Weights of a small mixture-of-experts language model, trained from scratch on English Wikipedia.
Size: 10 layers, 45.3M parameters.
Experts: 32 SwiGLU neurons an expert, 8 picks a token.
Training: a variant of SOAP for the experts, 9598 steps.
Below are experts of layer 3 (counted from 0) of a mixture-of-experts language model. Rows are named router (the router's row for the expert), down (a neuron's output weights, with its number) and show model dimensions 0-255. Each number is 128 + 32 x the weight over its row's rms, rounded and kept within 0 to 255. Numbers have three digits each.
After each expert's rows: a language model's description of what the expert responds to. This comes from a sample of Wikipedia text that the model never trained on.

# expert 41
router:150090126182093156163112121168058124066150111113121134102094112130081167142121133153100166077117104151136111119159150165142117127094127138148150111130137156182124167104142106121129117165078123022119075115082134093153106139130104112118073114132145160177157128121121140131213166107126146111169153107080170172179172130123119066130131081162163151126171187125106125106173090157071098203170143151107132095169109174116100137147160145131107155137069133124187160106114131066119184126146163105141107180129166071160157071082108188164178178067158137085173169189120108093087155104143087153095210168093191128183116181129155176131120086091125117106115172135131117104129102153143106135168162094158081144094099100131121163134121095106126112126111096095088104112134117176161105141090139
down0:145135138162091146119129144121129138110142163120106130108049154179116136106143122150157115166149146104148133125124123183050153131127141094096131141144105062160093069117154073137151096112123042075134141128101100087202107060150180138094129135212106144074138157133144193187128147105127114162155157147168115146139149181076125128110112155124192108168103066205101117099113119169132157099129111120153177130140144102103117190121123181091127117143153111151108138096100165107172148155192112167082084118153085109159150091127099110149205101107170149090118142161135106135119125142162093195136107108101130117146113065137123149099052119121112168095093191099176129134196131093150189130167110121143052187129091151144097117065135148115101115117121108083085126139131199107104134100155096
Pieces after P, prepositions. Syllables right after an initial P, such as p-ot-ential, P-am, p-an-el, plus short prepositions and phrases like In, At, To, point of.

# expert 22
router:134115147168110150164075085164120095112112094068095136070092127159123178171144134109124129085115089133131135116172141155155123131083187189163131102113091138162132143097197075099077124176091121044098112113124092097168104135144110120141091104147119176147143125114126178134171140094102137141158141082107175203119160107132137089107109096138186157139179159147080127078119088153051090122157125186093070105144128148146093166152150137145056140131097155130164113100094126074120147141132144131113111187132128083150135092084120181140142174093213107064119171173135095127085184070170105137121168146100141145207116161121187143114100098106117136102114178155165142118087088161146108138185126094140082090099112165166128159155130114099104092121093091077144111140139166170179098122109154
down2:203160112127025090149137137150109115144147102095122111119118183118091108070142161102149160166127156138092089081095158132110170115161117160063133116109122141174175131158141109145113183080110112127053131168081079209113159096136110110161070144116083151108104090067110126157112174130117092187189125139113108119134129175156088144149151125159122116085123144129169125132104111147144071105162140195140109142148117111116096157066089141135138097052116153107167127151124098181070125119149148108140068128194115072112097113148127093182151098156151124174081187161101134166167137128160111154111147123147162090104103082076065159110138106115154147131064141104168104133094133146103189087165095142138060088112102098111123146115143181113127144120205102117118119132122139163072113168133191
Nationalities and stats. Country and nationality words such as United States, Indian, British, and decimal numbers in sports statistics tables, such as .708, 716.

# expert 34
router:176125165160105186124134140143121102113068136146100133107099121122109136136100168075100167108152133157161135114168174165172151119068149124103157152117109136159132173107192084078103150139088134046148126144089130123136145150143122101137097098106148147133108112094123124120130161124124170108156176098144122141165137114139141085120159112153102175176143184139108149091167097121127088171182183170059123120144098124163106106092143142142138143105079164094191140135116121097172230106138137171146140140137163098184157124076131123180146201112124130119063159136168172119076155116193110192131150168066144156188145189089166145185129108079147096122119152111139142111087124185159085125124105074172076032050112135118132141139151116084144105129105104083157160165125136174143057110129115
down0:126125108156078142133166117155098129103149163129137089116106205122104094090115180121217058106120133120164119149106114125081137091150115146162165097089133077111079136094155154119078147090147128137195134124092112119143139130155143125091076146063157128044122063135136150122115175094117164155146098116172132106079155184110109118181120105109074118122093123096132146129146142154108158149148089143153198124131168082132134131211119159144179149187082108115178136119099186160154120143147112134112138131143125158099146167137149154109114112132194121175066170143180122087092173162118095175135112144129162140148110120122131199093082169136146163055098156146146154118097103074118134175115048170107153152140099140127110197141135063078089089079103061126103135132140072172131126130128070
Copula and auxiliaries. Forms of be and have-been after a subject, such as was, is, were, have also been, there are.

# expert 63
router:172098152173112149172091096201093124078091091126123137109102123140121185157141107087085159080142132149141097133147147158141129121086166177155194094144114133159125159075148115138129131158095113048092126148144132105136146119157097116161090106135125177172095150111107115157159173121107152134151124071088183159205141113128123083093140066149161176161170162095062104073166094160106096123180092172091099115148110150166072153128156136110072112140079153139166120109078145099118195129158123098156106177125149083094152106114109145143113162082158169124121211135194111069101150109175125158098170166083143132178098159085179160109137070101124101156124164147146152115053112155147114126145173083122072113069140159152118155118156113109119091129086100083093096165136138157127075105105151
down0:145105099157091106196126132200157114095140106152135128090104137100135093132147083109124171158163156134152174154061116154101032168156141108146117106147181105162147094103174173076139136178137112114125116106161123154129178105125086126157129145159114137088131138111094123043092104100145112146156183047168196114131161168092125111121062092134168115135141103123160110138070135146095208141083110148135128135130170149134105147164164174131156193152122187126151125104132125188203103129105161164131101113155088192127151121066071148153073099127187121172177105128135108079100157141091147155166116109162120084131145100090133149134103131100118224117146147199203162126174151133139106149203099150107095167110130095160132119106147101105134160165130109113153148151120135136117087169120118
Mid-word syllable pieces. Vowel-based syllable pieces in the middle of longer words, often after c, such as u in fluctuating, ro in Citroën, atal in Catalog.

# expert 16
router:158145135154103196145138093141115105070119109120112175088095107130097188190100115118103173080120154148145071101150167148174118129068138115135165113131164138141119194104152121157134091174074109039078117129075146053112103128098110095128115110108164135125179129126150139117178197109139104108141145090103179171203127113159146109115117086154152155126133134115102137100144142161128089170183163167078112091167140161145101093160128145176112131147091175157152131114085104055128152166154113134138108166127188105152148088124144171125131186112157109099148206192180160106117140131148129155108195164112158122170104192104163172131118067134143117115165127127143119105088098124145076158169116078170097118100086092143104144116098070114122114105102061100102144147137087161195062160104137
down0:102104149116135117145166102198177147140100118090084086111082159160131142107102104131190162116124105118180074153106143132052128134068174065180149138121145110059167082110165110131130106159085076106063164111106097157141148080167090143077127082158089149038119137129153133140087154075124149138134126120131135106139175145117080118100083143143124144110081108112139133125100163131145169128110155082115181192147191079078145180127116111135154144161137140107112078149115169137119106082102159122159149220105087137164116101200127164136143070142141122126162158136168114134090156161114083118116062103109159125124114080134086140064134115165124133135167103114131116155117148131097168131101106125104159167126113164213143063146120197067087105112163131077110166105106102142130120101174067
Locative prepositions. The prepositions in, at and on, often fused as ed in or in the, introducing places or times, such as majored in, in Turkey.

# expert 59
router:167116142140102164143088099132109102080114115119149131076090129130106202133153153105109145085133084146144135116165129181150119161119138208129165119111066106170121119116160111121081098141066114120117108136089117057127144111132117100129088102133171138179152141111117189140189165102104157114171143103098157186200170104087113099086114099164161152156153151143068108102131142150096128121176167146063105066128113153164059163154189155112070144092098164107168122109067147069135164093190168170105124154143156090142106104093116169114168182115158065126149160177143110076093163052163113153133179172099168124191116191108146167107112103100133127114126184160194122143078096178150098132119139081149086120103121110155144132151147124103105125095138091114146118179156129171143107134076129
down2:141173120049042108121154166147131165122128117138154123122150110108165173104122148115222162132112119098118164102097117097077152132124150130129198106171105094146148124112122151119176179166130127110081121105120134171128135127152162174143081161065146156130058124119152064108071105127161158156169144116149120077113131153150173134133090119121109087100139135078114089163070095151191129101062145172126125164144132151117136225118133112130174096109173080128128187149139130126056093109067202169150125139144116105097148124151122046139128182146167113176143153168111137120163187185145132072158097149133133075138133115149123126077096121144098144140115125095137072170190137116048117122119102113103100088100123106124114091100112165141148135170175146133095113096157117087044139095156121
Concrete nouns and digits. Digits in tables and lists, the piece and in s-and, and concrete nouns like water, land, work, art, building.

# expert 56
router:178107151182112171162080081170096107082128085116168164089088111116118184183151125113119131107140105156142091101179121176166124136095192146166168140113121108164119121114144109108078114206071112070123105123080095081158136128154105120118071130130131167178138130125129169116187175135093158117130143120111134176154169116095186067090117091166184173174187162126101125114141134166094123165165136156078106128122142181165070112140154145135065161113111156115176134092102134094151168108198146139111131201106135090144154089089121178161143185098190142106147176174155129104119156098168110132118152164106161163197128186122169192118125104100112124085135154157177154117078088170134078125142117069110105123102125106159096167146152112100090101097094103083083131155146118150139096116095140
down0:138121155148121096137150086135128120113160138116164101122150175160134141108080137113123142129121147168130122140121104178115132153076137093111135114171141104102076104099206092040142123130110087110171125144090051200122137176138184211127136113148163131132110094127093083122107146115113066120085152055171175131161141115118164127144151122100142123126105137114192082167126152180170133136093090078170129112177156144160138162172169167152121160195089195170146118110120094138147138117160171130108063159182080172145141124140121183135097087117129151094158190175145134135141140095110122116081123137117114043086225107180164124124088135177097137100179155124184119144161080084123128133139113164088122146131083133156156168099059138152095140109123124120101129079125182116102118206127152
ar/or after initial consonant. Pieces like or, ar, ur, al right after a first capital or consonant in names, such as S-or-en, Sor-ø, Sar-acens, Ar-am.

# expert 47
router:174115143175066128169091119207123115098120132095108165099082068148092142171161140100089134123140111129140166158167141143132097134103161151150137131130118131147157164140182120117111139141088118087106119125097109082172147094136114119136102118130079181153166126117100122110192150083147117102161168076102155139180186126090158079080126084160159170162155140134081115093117096148123134156156092176092069130162106184166105150136164169135106136145097130190176136109094166107141153101147128079106095181125127134146135115059129147136124180130218098118125158158220098114103185076143115155125187181109162131182111143097126171109086100055129149096143186153171108131091080136165094104168170098086090121087144149171120185118125124089066096060111087099115096127178153156132108117099135
down3:171124106096066159164168120222092135093141164125089142132104130138151104120112119032139103126117133134091125154088179159114141111095103107119113128111174132147218177090172159150187136176159062122101066142132144208157090172108120133134060128072088113107113128140142089166122140083108112151120089119097122102101192107117155094076096091096116172125139096152222136173138134109187111138116132089127129147154156146153154117139135197107183143123095085073106104087128140081130114103076123120122166164174129168166152090125124114126118178080143162156157186132090131089104105098130113111098099136135156143092101098141159128064175165149188156144147113117076136177144102066127133086104133137155119123101137128102127163118110182128083119167133186151083069143114129113105063089147128
Name and word endings. Final vowel-heavy pieces closing foreign names and technical words, such as -ino, -ola, -ić, -ika, -ato, -ene.

# expert 0
router:184155166164167189127073154160086107110152102136143099088115107076105175155123153119113134104144080157151111135146111188153109118119151161115171139132159131169093130134154040092102125170065113153098115187063132054166125148127065120140087070131124096153112166125098144132164162142124150100139160107101194173123152096156162120071122070189168159152119155154126139110124078170096107159163126187080105103152124180154060109125156142114120174120119172115168144091059115071156161128149119099136106181110153086170131084075088161110180158082139092103175126139136101089124171117176130140129158171118137111184111188048169155141111102077125124092121161144151130121108096133174122154178144106164103136079124113138147155140127081103121119154105116079115079158151125156174094153078151
down3:104113121088159099119136110234118110128105139135109126135159087093161076098176184094128073149061090106127130160116116146155145119132104095138119158165098102157181139085160158164148142136119174167165101094136152145109150119152084130109100167090096122119103149157097116109154097079091101175112139115135195131096169147105142161120131084140084203107134117100126099121165120136141138056142155095165163134107204157087153108134144112121133111139116116113102102172161210096124122143117060123159169139174096135081147051112101160123065149078120145111100088116127103094135082090132131095130066138117087135171094146184118122056118114147197114163157100085087147123104096159153113112045094150109090132061108131153166114163165192128119130171150102157092099132109045124103124125203100
Possessives and prepositions. Possessive pronouns, prepositions and quantifiers in narrative prose, such as his, her, after, under, one, last; also coordinate seconds digits.

# expert 27
router:175108130171096148168087089160079091098156135148142148108092093122094191151130133111099130101107109146133114093180130159137112149060156154163151118126102110182117116105136156089102098170054117129131087141106128094144135092147103089129081105138133150176138141132115181130184161129114167109141157111118174184183179099102172118106125102155149161198181165079091101112134131139062102193144181141098089112144132171163058127165147154131068157114086166098170129100090145071133172081193165124113151161127149070104140099090100192154159174099185118117120167162168120079122155079133131147122187173101190139204124196131162172119142095113096118138134166147188123146111089153154089150148143063147100114081108135150123135154150132107104132115083086098100111161146134176161098125086144
down0:175117110128133108139124096099199134105093154107083137110116150134028121161156131164157063126180159116143115147096219172119139153076185157127145069115147099091135139120127142127100120122202112088160141143111099159170094105139063136131086128143147165108087171092172149141079160124088162139138147120166176106137129185095112102184118114098124126162115152136100094138150164148091116153131098138149191165124157098105136149144184160096160145178125180100128148125108182111073148139121084144106122119184080147161185141133096170116124184152127182137195179157160107146119163182114114096116136091120110124173161176114155124107129157117101136107127129125204139110105103088030162177152122071106092142110149178182106073098149139117134099102126108103089172137178186154126125182077098
Pieces after initial S. The word piece right after a capital S or s, in Indian film names and in words like Seven and Six, such as as in Sasural.

# expert 62
router:164141135154136175166111062208136103141126102091111152089116107140114149184141163131106141103163129172136140124171130170164105128110147157182224105123129141155115151094164111120075125196096099076064134130125125095146162109131096125111071120157091143146180092111108143135146149129114173137198144085066158166171160094119147091093114101162181137136160167153090147095167096146108122165172110178083109129121152138152078147157151092131127132125106195133195152102098115091187122084161140105139113168121152081111136114091121163137131167120189095077085160127141111124078184070129075136121141144089180124193123160085140169117085098073109149149116147147153122122076070151153069121169174109100088155099132145139073188132130123068113091096094081096092135130182134145139084124106173
down0:149111156114098066138099125186132125121072129090114116094102124103126089098135088104131111076144144104197131118126135186091116188134158155143172144143154101126166135136155150064121119128118093125147170064077060130162094061083099124090116203170178125088083113132086152105141155145150129155163136098176149153126142166113078133093086121150108194159068167118129182144116193119184148173098124131187138141137112104118122218152150211114103143168189193112128112111147165147132114127167175128092128144143086128133133116098166143156154167080118139134133085133211119127121154128108122138137148106135096079184138125108081129133174152098141225053179165132131131096141157088142130137162114101079103160152107149195111155088130134144080183133152120103077115127087133117130133147129093
Derivational suffixes, empty cells. Word endings ent, ist, ant, able, ical, ative, as in student, prevalent, Protestant, plus empty table cells of repeated pipes.

# expert 15
router:191156115162121184132062169171110092125147107125130151095072088134102145174127126082076117118127123160149117135127138134161081128087156162140166109126098117174125120119169121109083118170073107145077113137100116091160142102153089087137093056124119191146146128126093126140151196142151125126154151058092154137182167109151152093097116079185144182165161151119062109099145120152111129169146123168124081107137122114154106180110144192123066153117127155144180121129089137051149183099154128154145096136117141090139129086158111183153155170085130103098153191166194116093095147082196122164134186134131179122152092144089159168112110099093128107085157176168146133124075063171156092102148131087124074134066078109146138156167152144126132094113092071087146085148151149168124121143072152
down3:079124149120116171140147134155147182048137130124072109111091071156169123124137138101153191145042119130125188154111155092067125114143121083162164152139148106153127133181159161177138103139122177125108156087112133168108113137145119091131165110104155060096135108153129120149132130123151119150140055135088132137101153177146130106081145130169174141075154047152108170169128145181157180095107105168156160099140177114110120100122138114133114041104158069089169096094146148149131124146149076148118161121140152126097127088140084148109098159082139192109104123128135106105140118105084124139135091121095126087236124147144217146082184077130157126147125089091093154170162113083143145153113127125132112181081110210073154131101107160132120168170143089137080067098114079122120108101172116
Decade and year endings. The last three digits of years after a leading 1 or 2, such as 970 in 1970s or 020 in 2020, plus some kinship and title nouns.

# expert 39
router:155122141156096172153077125169102089129116120136143120079089088111127163156141123112106121062106086157158118136189164167162128159102150135154150079132117124159135161140145096119090069181117109101075099112066113109166145128161098120146105105138123170138173141110109153127218163135134159119169117071097173203193177099128134083091119117164146167140151162117078116087156073143093130204185170144072106093135159136144041148156155138126070160126111143105172096081087132083157135091196157125111116177149139097157127089118146168139169176093166145081164170194127112093084168135159125142118169143103184138200126160133153176123109095130128142137131201171177105105076111147148110130147131073134109124088118161155130156133152144110092100096115095111150092145183156174164095132099140
down0:150149142123146127146127126192146156153157170148115116103098143133135115136127147126160103065153153157186118066100121153096146138076134154080141098151118126124139155189166128088101076158175070090163134050133085165116119121202113118111127113116067132090136160099069081147102157102129097142104139060152142116133110164113128093118138081161176186153099120148163122146140130192140116142131080079140151132111087067133157191150161181150196138161160129067124143125111119096104130155159198132104128140123082149172105152150151132115101126140126125129179129200144150145129162112127133130136156074129146130173196085060166185107122166113105159083120165227166099087133105067158143119161099124051131141092097136171045096183118143106096163115169075125171126130144134149158123133106170
Capitals inside abbreviations. Capital letters inside acronyms and codes, and first letters of names after a space, such as V in KNVB, NE in ONE, O in COA.

# expert 17
router:141146160135122180146126140162132135096133084116140179085094196168143197170143133120118141089145077152140110106149174142166128138074180139135151066181103162203102159086134084160068143160101115103141126146106090113148176096132096114142079112124110151177096098110078138131147135148149203139182139102094152157170142092190106119112156113177144098156196159122116126091154107130081063145168126165117078147116144121126116170115083089150118133129085133128162098165120119072178154094153154097184103177157147102047148136081113137163167159109157129101129133147171163101059118115183072145137158159117148135121131149127188147144122106133169121157121179147133128137139080125140096137148146066118098088095139108149127117135129182093173072117098110079107119171132158153204046142047103
down0:145094112166070066163164144134145120101133147114162107114123213114108127149125092110171153158092127129116143129056115141072130162084123103171165127103168103118174067117153128085111140132142114127076111108133089127140139116118126158143121118135127119021106097077117168119135140147175107184128156119107170095147177170149114112156086121153147095168105090149141139135079105180120184145123117140158150155101127121069084129148154179130159130219150150089161169125101120105126126112134093142112106159147118165126175151105098134104116065168132129087109087205146119095091105177131115119112082183159119135118136089120077154054145132114149183107195146174143161101140131168163185186134171142093104191086147179167134147161113161030091077138095119124113097111163086189118079128171141
Mid-row cell separators. Pipe or semicolon separators between numeric cells inside table rows, such as score lines and stat tables, like 0 | 0 | 2 or 1; 0; 0.

# expert 60
router:174130168121107146135095087149085089094124098112161148116095064134120165180124144110082128099123104169141106122172176129156129152098157142160148110121090126175117142127174120145084083169077116083094134110092119061155132133145117100128087119148159173172162149126137190142169146118110141110150155097110121169148168078125177063100124083177133150161150168104075130096145073124072099187150161137108110089164166147153101141165139122159111153140083128117201129112111121065179125106170136137134124166101150089136137090081123172146196161087158066115120204193160134072088183084159124158141145173116177123193109169120162190133092086101118116159142157141167126098106096159139069129142188095174099126098092142136125173141148106091126101103095103095146109149172131184170082150091192
down0:122097121139059102138158181161162110103123111136149111126112108153080089099106107140153107118145109122167145156114124135055098121051111109158165105174093158107168112074128108129119178116127067135091148107050120150132085068139137135117129072101160144114051162120131133060146149105150128176124098069144173119149148141109056069062089156176139085161115130156148167160085140080121117102129099148134175151144140154146107195158154176203125122155141158086200176136090137148132139085126143140095106121187141126153121170105108139088176144118123129125157159128132124146131153141241120122142106121140106085144132083144194131129140091112064180046216143146131167101139148126107121141126116111080148155089143105186097081147103116125085104133111173125165119132066129124140090167161120
Sport and position words. Nouns like final, lead, top, left, Cup, system in sports contexts, plus word pieces after St or T, like St-ang-er.

# expert 33
router:173119156110113175158110103106089072107172109109095141080102100138119161176163123128073132090130097154152096102153170146156118134063182114154177115124101110158101166130150087102085131161104134068109088109086177071128124177122067148155097155120157136177145152120138147157177148096123167124146135075074148176178145117115137078077151101167190145141128152146069093121148074154097107165181146150090075097156115149135058129142158084132080162145078156161178109107100195104162164073137143118138143184128194068108131081096105190119142184067141125105122166152177098124094183121156086169109149144111174124198114174124143180150107101111139121136128201133151133098100099146136100150124127049131130115069124114144117131135128106123092120116110102099134086118129137146191102137073124
down0:109167140072054121146123113134162174148090174095138125137134115101139102116091148110164103129148149105152121086168112125005121158063145143150126113180144121127139142083154142072193099093164080126134102074115112162140121093171067155107125103102159155119081094094107190137180128121130142137100116101115164188114203150142145128056058182121118168127163163144115178165093159162161106156137127107119130122147110054124096173123201199181091170130107181101114146121144172157137150080094118128114158106205160121139173121148141147131102109127152131143158146124132121060096151095123087175109105142143131095155113121121184187166127133114083139052177129105082088150141102100142115104155131099083087114084103116120089126146133110087060051162126145109103105152116112128156143105133115
P and p pieces. The letter P or p and pieces such as op, often starting a word or after a pipe, as in pages, Southpaw, Popenguine.

# expert 51
router:158122146150161163142103101177123106106148116162134155083110070120107180169137129081090134116144123155148099131160114166163123146095103152158185143086123090189117126102170093107053129137097132098126090138134120043123135149140115091146062121127138125166155131104129141120138160170168174113161131122102158164203162102105179070108125087182142178146173142154060103078182092134086075189153102197076113108135131185160079115124201117081114140129080179093181172136086145080144153079196152116123110161138157084128124141074141159151112168092158131091086122156160146092093127082157131157129150171127143133175114161114182172144134089102115137132088135124157107094092085150130090135154180083098076080107132140148114173120199102094137109132101082089113161157146130173136101121087126
down3:135146116135127134174112141167146151102108156124089178122133131175137104148184149144148101189158134096116157119096094169140075072138154103177139147192124114173152142097142149140112155180161129090127130081141162193082167109160102203109112131105136128085101120139154076129065127080100117098126093144122165155100199108107166115045193155082166119096131085134181096154151106156116167085142180111123121135115157185148118098136079152162126130051148152106153135088156182094156149148103132152077158148171116120113088113141105085111098136130139135117144151089185084088058132132154112090096065151133097114182136153143122122071146162109120098127156085096082147115066114086149103093133132133081115128102156181130110147118065156145147106166085151129152084225139106067116092075190124
Reporting and linking words. Function and reporting words in running prose, such as that, not, more, according to, but, and the piece est in attestation.

# expert 25
router:177113115165119187161116105191131108117138124127154131101092107125110152180111133115062124079100111168135155125162098168170106143081194149138186100128127124160150125099143091093097105148086126060102085149146102080179140105136073112136117118146107176145137137110096150091167169139144179136143153073101138168144185113148185135105101110183166155148148162151093111122157106154101114175159150163064044126105128159153114167139159145101138167131127160100203102110086157090166154096159186150118115135100123104155142092085108164159167160098165147062119184165129084075054175095172125162113162178104148147128078145117197185098104079116100152111100135122171137118108088148184121141186141082098108103082113123165128161145185135082114085117117061086098129156136147144158141145086147
down3:135156081119138115115108131174137138138139173085099118100127139084153157092198137124146110131090089097112174152128131164143098094122146134159098145144186126138159102129175127151139094170144181136125120171175133108121122125163125108095068161091114139097144134151231105121105132115076179133141074075098122129115165158136215189108164146089104116153108064172135117149174134117113173167109135150173138173134153173126148103084131137128169102105132057104126126052164184092122129121149108122060135155157121148129115078068104192080091167069127158171113060153136086164132094113124096156132071104081143172128081133132120146132148140135140087150139188093185108103110184121148097130128108116037125114159150105123118147185198160071113123126162092092129130087102093122089088168178081
Complementizer that, countries. The conjunction that after verbs like argued, provided, interpreted; also this, country names, general nouns, and final digit groups of years and numbers.

# expert 10
router:136119163174113162181106103150098117065167073104075170090096134131105157154151144106105144080147113147136119124177137160143112140078183174172139105145098129175107127108192097116083095146081119069093094143096121121133133141136116106107094114119125126170113116131128194125196169107107170122147163085076168190173181120121143129071110102167143159148182179129101138107146079157082124186145134166063099123134116162197074114125162150138089139120098159150167156127084173081147150091169144160072121154109120079124118089096101159130139186120203151123124196164145087109098168075165125134108134173122162129199106165099152168126111071121129114159117176157153110093049085158132101114144160054137065103087105117134131164123150102112076138098102123112093089146119147155137109153093155
down0:123100137160102133122134168175169107107083113116141138109115136138129106099145165166161141092138080098152093130157138168086109127085160132152150121177138110106164140161147110114038146071139095179100137096113117090115173100188126134097129151174091098097117127079128113078155196096133096183128148101113182107122158093155102116124110152063090143107130147187187183143116127126108151105141141157164098119166128124125108224099172181126165166164137155113175196125142130140154119125133119169105176094113085132151130107093154135049091142120128124099123096194151099120117173144146062115064102120143106169150112097124142136168099150052133164116125175142146097101182146116088125139083114127080086087117081108120143080079201103130035074116135087122121118155157225145106098150103093
Single consonant pieces. Lone consonant pieces inside names and words, especially n, t, L, N, such as Wis-n-iewski, Tret-n-jak, Part-n-erships, often in tables.

# expert 55
router:175104162186093172148106080194100079101173113114105156085084119147137198190151124084108142099134131147147114093176109149157087149108195153132164122138110123161129154113142106118097101172073113063097115127111106094169126103141079109162073097134125126134118128099119134140116203108096120143146128100110212150147178109093144091102109095165149174155153158129092116101124105145094115149193123144067126117145124148165120176156150153121093160145101164158197133102076162079145170124165110127141119169139129120166140074072140180168162197113190138086103124163159115117076148102164109171101159165098200151201122173110163168113117103082123132150113144136183139141067068147123115120160156077145073112109114146165127183110197133074094082100115125085117103154154128155133099135110156
down0:176126117122089105109157140167197079126121112120151106117072178116082088115130109115124109121144144136134136148140172120068142158112114156136161053127171138099145182125159199123112133113114063070164161101115079172059174093130143106094116093103138127056116105121132129092129128105171116177143157113135154136166215185057072106035070124151156060129120188145100161123111131106122158138100097134172138135149131140128130194077146184123179133169095183104185160133122136155107117098153146143082128110142124108133060129076098113156102100153141141099141112137163111146159193115114125122169156122171137115120119142136125171118094138118120129104126181165193151094128151095094189145137102108058077127096144149169106123121107109173098074096066121082117133075100163115080149179132099
Name endings, list dashes. Closing pieces of names and words like Cas-ert-ana, Sures-h, Son-ali, plus leading list dashes and semicolons in name lists and results.

# expert 37
router:147117125175114155127120084157111126112119098161140120122100112135130179178120119146091143059124100168124105133160142150144115149061176142134170127145117095134163158137171101107113137168089101068066075148000142128124149148139067109128135096123126155147153120139138125123168213134088132121172076077129147151172150126155134102093118106158120143128166155109072108098134110108089073167165178151073123110158196163193061122102138106145072153128122160162127097109091101058155159150142109074116124169081134076141159088115062179122126166123140135129108225154159127097097177115139129195109160165091190119188147157107153174152143128097121065127147172107109123132103133176160127165143114101120108088099123166149110162111124135070126082128069112109073102145116143162118094156104141
down1:157125142138191168203111168173179085157120131153114114104129157162127072174137114095184128125081122092116096191138193105052146167114103150128052127151130116114118105117098116127146110083114129161131136135165123101178179095102097126124067135211165136029131112115147133111123134195149165090128098164113124117166088099108162112137091139135104143132094133153113124100146113111116080120134135123153088162136187154153129115089114149086162132090118111105134141104151135198208217114186129168129163122093118122118118061117100087129115066076200126180130077069078112060096119196139119160104148138135056129082103169119144117111158104141156146096147167150144115169072104109124176121138105140155136141108148120155155130160143164133089148117145107106106124101160154134168105088056137
Wiki section headings. Equals-sign heading markers around section titles such as ===Liverpool===, ==See also==, plus table header pipes and list labels like - Died:.

# expert 54
router:162098150199120155171100088204140094092167130091103147071071126115118180165138141079098162106124122159142133120127110166136085138082142159154195117166102100157162157126184125082093127151104121108086117126118084100150167081134107133153118109125134114149117118100101110134187177094133100125160144071100160159161192134087142095083136078137180150139167136142081129055176121181124122131135078189088105117136089167165092206104153157088140132127109171158198144110077149117147169140174113111128104181137120126153137104089131129148106188118188120079078202170155111088106139075162082147086185165115197133171127162098158166102126090071132173100106166154155139127092099129145117132150158113102092146109141128177120172118158122093116097099113062080117093168165128142107128123106126
down3:087122119092072158098122152184083133113149171101106158113110129106128117122100143063129144118053190086121126147054112177128114078077165113149201148166148125163123074142157124160139115136106122137089105124065156163165124154137129156119132141065095118086109096166118142123052116110118046173127133066101147150080141134098174160102165090069164154112147067132174112170127093125170165087139154120137133123161144052158159147116107161089107115105145090052094104084162160099097138146130099120085127164221143157171153064194140134103080123140140176136149101136124080143118083102134104122114113185163122159107145049109170161035166127146144130156132164128129150126116145080150147098099123120116136144085161181096137112112174171121103137144154091145119111097108128112101091132150116
Closing brackets and suffixes. Closing parentheses, quotes and braces ending phrases, plus word-final suffixes like ation, ity, ington, ley, ium in names and terms.

# expert 14
router:161139138151116194150098080153111084103137110088141132078096088126101171168139134107106125073118081164155122133160121176156118133064157158162179115109122129154112130113181099089101113185072106120073121112101140076152127159138106115091088106131135158157161093145113178143195175161107139113151130133110146183188177137103169051084122104200167161145169142127074115109181124153073111220135138159069090088113151156171048142131181129134098163131116178133167126075079150097160129080204133097086126193118151096175112098104121190155162150103134107089129192174152145121100164108153096138126183141100157111201112146129174169132142081141118148118106185150157149116073080159147109136153142092150097110116149140160102153138131104130120120105109117111132112132148125154177099141084132
down1:114102135179181158104142127099127120199114128139173146147126147129163106133155198128123174069126115122138146124082185061096142164123159113135066128088133099133130152115137130167141141137129196146142168121129172116098139143156127068163121092098153150107151132116128158128143126134156201148146066231107036084140169127126147153079116142151142150105125152127095127125038118124130083122139166144140090185159151130085117104138180178143164156126082076089125183115076144151195126145146154130165180116105093120098106169129151116125165146090145217104129122105061100153074067139156132086056103087127107127115111181178153111178137142127113115173174172141064123153109132124069130119114045105128127104147118081103113149094150103147095129115150173189182146120150135129158117154140110
Name-initial capitals. Single capitals and the piece after them that begin proper names, often in tables or lists, such as N-assima, N-apier, R-oy, and NFL.

# expert 21
router:164117121161097176189092113160093091108113104115132151087074095105104189177135090122091141088116099173135122142162147139145141122095174180124150116106121128146132149134199099104101098158092111026104098111117138066169122091155126089114090123116150176160137135124137161105165187109115148111135163094096193170176149130129181073093130089157149198152159158111083119097126098122082094185187161148101094095148148165137114126146161153131088142131056122107156119097124161076148150100163160117140106205130140061128141108082134153148181182091172134080120165156148137080081150103186097150134163154080179144148108181160147193132097067095124120141106192157147127144127086169154094100148157090123085129064088122164124165132114144134106111109108093083104119128135142174166114134091158
down0:099069164119113117149131104162166164139094151122130119118131150114081155092144123134122143125143130108160052148097128132099110120079169096122149113175156064143122058140175113062132155164139092138116172145108119165118135116097101190130148153150199142096103117152090192078101147121160100143193142053093115082097164116107090141097068130123039130156112163108163152057110144107165134114100108125144102152140127168157103165163132164073129158143161119157149192121091205105173130109178157122112112109172090111143091112119154136100109162097126127138120159127181144063092133098124113134110150187154100128105123099087167182180156187174081143154202150129151109107101089143095168075117134142070098157111156143153128096124067168098039066147136103115086110114168146134144107173156123
Name-initial syllables. Short opening letters or syllables of words, often foreign names or words inside parentheses, such as o, Ch, La, To, T in Tuscaloosa.

# expert 24
router:153131159165118157153093109127090131091111132091133150080111086126088190153106131122079174109115092142146151116147158170141078144077158123126165130140135136126095103094153062120101125175091111097109138126074178073155137110137110099153139115145164174194104154138123168126169165164126139107155158087106138187168172088083194120066138110157168143177172178159106137079170089115064076209173119159079116082160114163159080164107152141133080175091128170133160130077074130070143149113183134149100112181145133100175132084098107180123145179117183098078095144146177119094109176092154086146083164147088172140153121167116186200133089100127113149154131161128151116091093114114121130119145151077152086133117121108146088171113162116123102130131148121081128116166126106176194104158098161
down3:179096120081121178107147105162126138128194113079102166123119058096093063107195188146155111132092165128098065154119096103170132170103127061127122149127138067128163052107165134135135119113150146141093154114091134215142203109164214107110071147113146168065132085122158133193172126138118112183154093106133105144139141124093160121110205159103104105105108142145135135168151131152154149075078118092140114171101150086159165143195172152113130141126141126066113096164110158092114138088101138116116104167157130175140125086113094143130079125097097148149074112121132103126122116131165099079074102135161118144126137065194173102072153137114148133152139098092123088110068134088161140119081148105121131099095127160127142102117167187115093131148176129133147122153147093142048081164142096
Letter y endings. The letter y and endings like ry, ly, ey, ty, plus Y-initial capitals in names and table entries, such as Hy, By, lengthy.